From a checkpoint of a small mixture-of-experts model trained on Wikipedia.
Size: width 192, vocabulary 16384, 75.7M parameters.
Experts: 192 experts in each of 8 layers, 4 picks a token, a sigmoid router.
Training: 594M tokens, 4533 steps.
Below are experts of layer 2 (counted from 0) of a mixture-of-experts language model. Rows are named router (the router's row for the expert), gate (a neuron's input weights, with its number), up (a neuron's input weights, with its number) and show model dimensions 96-191. Each number is 500 + 40 x the weight over its row's rms, rounded and kept within 0 to 999. Numbers have three digits each.
Before each expert's rows: "mostly gets" lists some tokens that are sent to it at least half of the time. This comes from a sample of Wikipedia text that the model never trained on.

# expert 155
mostly gets: "cin", "amil", "till", "ular ", "ephal", "isters "
router:500556516496502515456580485477448558544512494538545503352500470449465466479557506478491531461506483506464482493482534541483500490425524458584507490488527539446439526533482563501379452510461489494521552426409516540531474537506477499465483465498513510492502567452485580603499475486499475547
gate0:553486524461504444490486495518530530558516501443516423507475519512476494587555527458518484376454499569487488507495499475535491511481475500472546528512530578439536548452495518459490487474493501474483525487460499532579442531548505452515536605439531566454536549465537482492448516472439506495
up0:503511517471471526477469473463438483444529438479485497507504458523461542521523510483498519474467460516537488541545509554510457489446444589509496486508544520501523425513546535425588559593468470534452476489494431492511532474481506508517489586458528528488512520476503485460416424458497513474
gate1:442512471513538461477565546489464470570469597482448479548497437463467538468513508529514477526444486497517492540527494488505445475539454533500504491476521520503489540545470555514450521569455523503502496527501565444489537529515496510376496456548502566540557549496542551503487590460485499519
up1:468479535520476484476438526542504527505564553409588502495508485512481507521561524535458474516507449450494530493485447441483579506440555462514480513507494476498527486486535502523427462491536526439493533541530508608505509500525505479438421554581479533528427450487446455464532497557508530449
gate2:514392439599465555544528489493551560474501514536414513572493467464491599480477460443515496488486490472481453515469544486474516520477464484481454478505518450488486488575487534592538504593591471476461466517449482456562402550433499512485478553517427521546495531530496538442468455495453514471
up2:493575499565499499467476523571509461536495486433530519490464525521456488509486465567423487541523486488506479479485486470522499543584508495538426494530495570488446460508463491453422469487460516435582529461528626426527530496484496529500466471451551488499474590494510495536576558512523490463
gate3:542493522505547512544519516499472601517500612529552537394538457602562542567501544552515483460490420495458417503477542522477468514436473498501505526448476513496477493536532487489433460485524414499511509517508504505492497427503472492411527469450498509482486508508440525477479535482446468552
up3:517451499466494494549430532498424462480522514510563502518433471467531529551526501469517461498494499465472501469489493477480561462483509463470524444565530532476530493484474502494466457531470523581508586533541433572507443511413569518541616526526527490408467528498617431558512479504532453496
gate4:529513523498535495448510518381498493499515508454447448403519504506410518555525441581552479494545503476465524480459520456520439493531504475458530534503454525454571586438460558461454531522493570475521441481555505484576546526552501522519441522521484490546460446413527494547528501574496491535
up4:418547541524500479525493520482558484485535510501512525448510506480465530475526600588452512421531530470424543473499561444504482512582486466551462534527477450460496470461478462461478483558531614511527495492447563442531558499516563536498443440464509438536520524523502438516536477533523423473
gate5:452488537464505511468482429424483541490502532555476520509423451490529452522490456428489489519483485479555548485506493530513432498508492483539534562484509472453506515503482514515491434495541538435522565471545535475496462499480505482535529477605526512530487522487504613464459398466472457513
up5:481483513436506519442538477546490503509505516549482500561526411530535534461497501484561550460489434484512495520459440452519535499514516498493506508479471450458474538568416580520485476470497559468508536448497516480467519505465434449554531398556513533538561532505532538466503451483464456526
gate6:493393517445508476454477493493505484522428550509475487437547512615524516498515580428536513437476460500490494528527565568493551497448538522542471438507490477522470462598517526519457489547508489502408470489542469490524529480455516470430528514485516592416545509423491539511482475461456456478
up6:523535406558536570525528517474499500475513463522511518562528475429485482520526452608479430517541513509461531545527437396524462431510478477496480526535487467506461555389499494497538504443556480497606498534465527517502489525494461539574511457498456420555490519607502488438500558481526540504
gate7:477514482530497455484531508492437535519422513516469533460453535516373482492527445460518526511514542477548478513559501453482520468517552514550539596502550462513421513459435502451481409548500529496509526398475501526442517512509529460539473537513496393483548511540385500578563429449521514528
up7:506533450521500535563435517519476483552541475439502457514491574525591436534481458505464458455489457520436487514443533492529550481451472526470519511481450476507418482505403444480496509490503552543456482535540514516550496508485517529517541548515498616538457498523576516480447484549546506540
gate8:473482460490500498461540519462433611498563444516529570454499507471523449456484503459512504439396499468456544568535531537519474521490491451551530536453533530453533529550494549527407541497458415497543514424508494448525480517438500566470533500482534468516484539472454459540495520450502448497
up8:559477453606483495521498466549465497484454486541524563473478485535512453493425483503453487490447524512480540557491572528525522460414466510515543466428511464458558554512471628485470535488469496500463458488539498426500468530499484506521465428494604563494460513538463511470567605476350449504
gate9:458498567463492508478508485493459463488529511528508543479544512449453537515542539523429480549549487532485518541455509497495543540458466499517465505523572544550472482548509560471465463504489465513533405472532486522624410541507480539478547541511505508488529447498524501563503489499536586520
up9:522424498492548453467512526457574487517556536477499516508578440558470539507453472541563549484524500524503493455527535587511552503435539440454506523542452482537531517490534502586430514453466485477477447488530516558452507507531485523514505541465488538502549515499498491538432495523442472518
gate10:493454437540532456487501553500494464468541486496446520426529483456457474498559490521484424518555505478505530509515521456495517499508465514534578495505476433464578509537553497501442527563466454476482542433562529477568440575478494517444422507487464526539440556430529460532585483486500500538
up10:487581483443422489539438480500536555487568497476531526560445516423546499508479409502477511439473535488510482462493511533544505501490512543504474565469498540563426440438516526490470531485490524497531445503500496496528518511470489500480559474474523580454550512533530400543523479527516444548
gate11:485490542495468489519579551507488510510487522505501485460547522446526520489538512519527504499470480513444473466489550463482451510458518510521487494482534514519466576513459597499495390478496522527465441493485514591494531536571470589581479477577527519548473441570542520505449594559497468488
up11:475431463556528494484500532483558506467515498463524510550511487573488534553507434480481494521600554507560573446467462486522540494528523464463516479523457495527502447493508411474505514526480559481517521414580492413494454452469516468463575541471522464483488523444429477531547470474516529577
gate12:582452524484483442482580464446467472520488521508505500493532493461458498478468429532519588539467509558478504542546486580464496449557498482501528534498518603538418520534460542539493478507474558490528488489493544471464508484454572543536605468529488531447448487487518508464474452461556560497
up12:456522466505472511508487542519534507577480558475489515493480520504513509532545537524457437465545514442521503444484517431539470576474471538515475473457508360493517519477557426421475463550502499516536522497505427522513496492553398446451407474485471508522557509501476562523495507556494460527
gate13:481494521468526462497438480484457619433492513563554482499460545457473472480442521486475539464517500476464496567476539458526541520486533478507431535500512539460424474509453491427523508492498465425452456531487454475441501494478458430461557523403476519504448522512459590537485427464553515499
up13:498454521562480487550483483508507475502461463482488517537540505478534510532525511509518481510476485521500548398498555568450483519531478497515586449509492483564445534518520539471446565483547483517547511503465445501541560407554568467462526405566530437477556432464434518505532566475505492495
gate14:474561553497522417482448422531523455616497503504436467487532517467536474528505509447600474518548538516518517478494508533502505427494531460539526562492513547501416521530499525514470422498501467493504526405535514521508474477484497513443486446502503535490476452504482566522491510519537494601
up14:490519486480528478478489475506598550567465530447485544438541463508508490416564450483516458482554470436509500467471478498499505514543532468457511504477475490505533491513519484529467513481418469494511499497414527539539527496438504488480465518561482576527510509535461495511533511524523485505
gate15:488351537525480495475446504511479454532499424508461464462591447496527470501494474479501441524511484509517529472465488478479486474496516468495493485542528549448498490469445572509557541501469502543506541480491522452509484499521514445503449486522502545572543491420476504465517516510476459482
up15:416493451472535517555537480456420498535560562439521467522501441474460507494519455515484526484566475534497536532517494509527500543550448406490533493439480490533455450472504465515554505564520582534509518551482459497450500449535468503466560500537512492496497522495501545553537485528531500475
gate16:545467580493458535475458529431519462472498541493454516561539517566477472439522577493487562433486425480505534472558499434518541572520500526547514528492565466483436510439518498523441470458505457463457472546522549535454528485566495445525480476503480426491459513548529461482500545564520529518
up16:458523547517497481491495495522518495453512448487447502459533495496598449543513472469461505497474576541475459500488547534504381457528530463526472438513418559500537570509468508502415544539489552534479487463502533435544504525507537490538511479408567463478529493490500442512466499471508515540
gate17:429483493386489525486497447533444550555469473486457525501509474516444517484521435467505502488554449587490536502466443500451534455513438554425499543520502539430530571486528571546530447516528513484506516478533532506461462435489539442484534572548548486501444498520521504509481473423470482554
up17:420519503474508512493506500480465547489559434465537453569571430536516459459546518445481472521504547488555495463526563564553582507552499497619518530514492412469572510498515571477454521508497506557489506476515543426487531467511445553478521511554493409505459505547520423511619500474541458494
gate18:521497480572532504525529514534484531506549484514492480476512465447499450502457522450461424504526518487458542435499503514496434504405544438526467445462488540429504487470454512574417407473470512466489555463471463564475486481507517494561474506568495506497453511497486541619457436513487449551
up18:473495535465486498469456536493521480497469562472489505541485525560451511413559477571446554535477499458528485557443487495497499534620514503477593476472467455556512530478613510467557620564502486501498544517490550465540484478533441469469523507517499453462511480478522463384550490464547601435
gate19:547583588407480554475527483460447485516562483474521510511489422484485410514550440505442497474431509573484495537475580482485441527516490564564400445496476550436487492468558479584466433544531504539478440540512514520519536513448547498424480544529461531521533579514444509541495500456575494470
up19:519509387504517504467478531556547559472535451498527460485494522456489570518481464514532500517470485544495473480568522459533589527583572457525519470539492483504505553437446522467487542385491457522564499516516534543547467536536476520529520451555503518471475512487488496443415459452499537446
gate20:493497512483534472489536513496469585477501520429449580494575442484372568444546517493447474498447532510512474519485571497500540479525493476558508545516519485486373443521483493462518593495511502440558545493488514512480466420580483493462479579476509519517499580444523478591478538468512545436
up20:486469436490479419504519399459477454541494507524510498423470504484497442491485449530553442491544530544485444481504485491468499527536470500459505533590506499455540480434462510506580478510509510538586471499481494477408516562570506519505513520448491532422535389488453472500500556483486489515
gate21:529520449602515531585558543516516527470472515462565517484501505454482551492471462555486577526518452481482502438516483556473461467467447431563495522557509563459504525469458481422508533485483518509493535541476473499520536506549469543517523439512588518505449487492496621563498493531469517531
up21:489502412534515476437484528492527532511529551560515490463540562534526536543498513483491573448555511493476463448525539533552468547441460481536487467527476459493485482487502518438458523506488476583465521539469484562415482597447444470472481438477457404527488502571503489549393459498561468507
gate22:546524464509454551477535520517500482500515358540529473540497575491477545506611497467471545538448564505531532488590510478468432544511448519533410465533486480500488425497427496546497471473498444500524571522452547453545479534515450535503543568537497446490472527480549453396500556509525502482
up22:562482492497512531472557483503561488517550469521533482571450483504442533494471448498467526463493580466495474476477537510504483466446473514505522467497436525521533487500530538508414467552506478514511434456496455544548474552512471525500521530501454481449533555566640510519519464449505515497
gate23:550531535487462515489621446438469543560513508484523496538506491495421427444527457521544569489521476494503469525488509516450514576516457503494553498485505547501483523538460510479469535451499557497481520488398607476622501541518521470532456483512499454456496522484456541495459536449496586550
up23:530535487572481535546537502441517512535507519531526486515454495536520514546498478456411516464508492475482475493483605479525475407429524502481520455503487456471485465515448469501493523497551569478507496525495493478515516440493391515521508491486455480451521532512490492499492470475525505463
gate24:510487434545471466490491532492455515484470461502485498568487523450421506486465463525635570496603447381500506565494565488492495529509513496538450459445561504459519454555479431487479541524546514471519553493485512440531480459482496384452473451558480553492539469514475475559450485515506484458
up24:564538538497410498455470456530491540463545504502458520456574433535582483565493520503444450508465471567500577500528516509396512482507476437495548483485501468462440481527523534534514471511470502497494462555469515548474526469484487526480558499501519438531507548472510552524562512470503507501
gate25:484525601533487568509501485497451469522544543547538485494481483534522462523566449471520479543508474518567456456463476536554568459498578497580482467518414516533515500502541496482473513442532485480468460500590458514488470505502462514491437507500505466554476506504486400512488495519482409537
up25:484523551500513520504402504558456519506429529468542494497472509500406533456541498447512561512563491555503491509501484504446481479474563496618549493510498523497508512513515553474531526492495554481463424514540511487547487521448452492561524483490445502521504479524550508487499512441495504543
gate26:466581476566526480448572515523483472583573551468556471477515520448538527465454480477505448550446476503447485512511471538479471500500501424505511510494469491488492499504526460464429415534544546536536437564507506530505469533468515578465468479499461430553472580537503507567501456546515501533
up26:549459470445487528505505602523509553514481439479464488469487495538429449495456479547476458492482443437562466533502478451493473507516472567534512486504520438468566477444525474502543500469494578534479452498496457500544527479516490506531512578494557542481497498457519507475449513551533472477
gate27:540556511458455559455541523532521477534543487532540508499499486565490500471599572490475509522546520487521504506532510517531510508497515518536462465482499489542477512505467483533525467442450529501451527534504461565501448449474460561496487491458441435471478557507400453550461453485552515521
up27:510495565534511472495523485457485534397507485456486539533454499388501442559390474502485520468469494505560554512511504475489467498515491465458519511536481484527534491488527505460525511509562425487515480521498498477516551533479522422460511470548566575515558442475581583469488536528417481501
gate28:484501530530497508526515514460532479535536484433417561487472527481531481575487573466468499501538527487489549493549469490460531558489463483505525519500532582493494486515508475511480534491523413515494514466456557522478514543499475587546475426500448500428497485404508477563511479529450481451
up28:495483491495530483489529517474536514544524482483474558508467458497499534620470574492489524460486549426540595567498481458536451547508468468513562519512498516517526449461459513438468496416482462447520522525505516495476480514467529557533459445531418484467540536479457508519466486504438481437
gate29:571452509422512472455515460499490480588489575492485568443475511533410508418534521506526487495481490452433521519497495495477530522495485510536434499515527478447509491561511571473429499465436467505501488450449504519481498476479504530459484533433431523545478554514536557510526543480542402518
up29:542489524458493550408481575538488423539531482505597489504485436446426599464473479460456421502491565506519530480479497477503499447531511498431473457519571524511563461564525536530446417485507530512485562526534459481488453515500475535467490523534492510508515549528536567604442543498489477507
gate30:456508604418464507448560466590549592451519516581507476394460543484600458477563494477488489460481463516530462518457483513462522552483467456513513495533510531452525506487530519431444512526510548495478504540477505521429527501534434512534531464486484539467469507462469472456500466463478491607
up30:496451574565493499506480398530499379513403513503503514513384454489534481472432445517513486546503466467453591487487578509468509449517432477477514493478536526532399506499505470491469511466578544568462427514545468520507561511452552562472422492484526473519529507461485467516480535561473532493
gate31:538544417530503479456550464500415507507500491483560412488530558457417466465536453545428507549537546507503508548506511568390431430491457462572496446472525514474482503519417518556472544462519488527527536526504458472505512541431456552502499460473468505494510474477501547520481439537432503546
up31:440486544432466530489488505541563462454481553473496610506481475516543503540490516535539531516472567541565498444529482489477539501531507475482582487466441552458410465494496491497526462460499508547403477508566501560546513448536543394482512488494515558530563521529467562455458483530461454465
gate32:459497514510450482520557483559398528478528486522459549522458420509477503543574464437479506432533473525467410477521532550470507569453554512480485528563520480499503538489432467483406515490550517504539542581405618476583433555504485545476461450499546491472583500499446488463414481525502459578
up32:528557522498532564500476586440585487475479585492483463525509538473503535436508491500477472539541517551502535449441426473498539462519501452533518502474537468498423449534578440495490541553459420483480453498541530522487501518507492508500538558514429555515526529516549506504536561527536509488
gate33:447540474548518460488497532493428483525475520495465484541448428501515535423527493501499497524484526517504557489472608542555469468511472508563527499421467478578436529534555528462444505504583521521434490462484569472487483511511487548470534428452527481497567490482487411620528533477564476499
up33:581561516530551505455500532501530498472477506479473542534509505508532543487500506508450459512507542471506495538496494575482467439522435481575529524459509455518440460476427466543468504501478411490453536531552489524448465518501550459423466436517540488518605479447492518480558502447444546461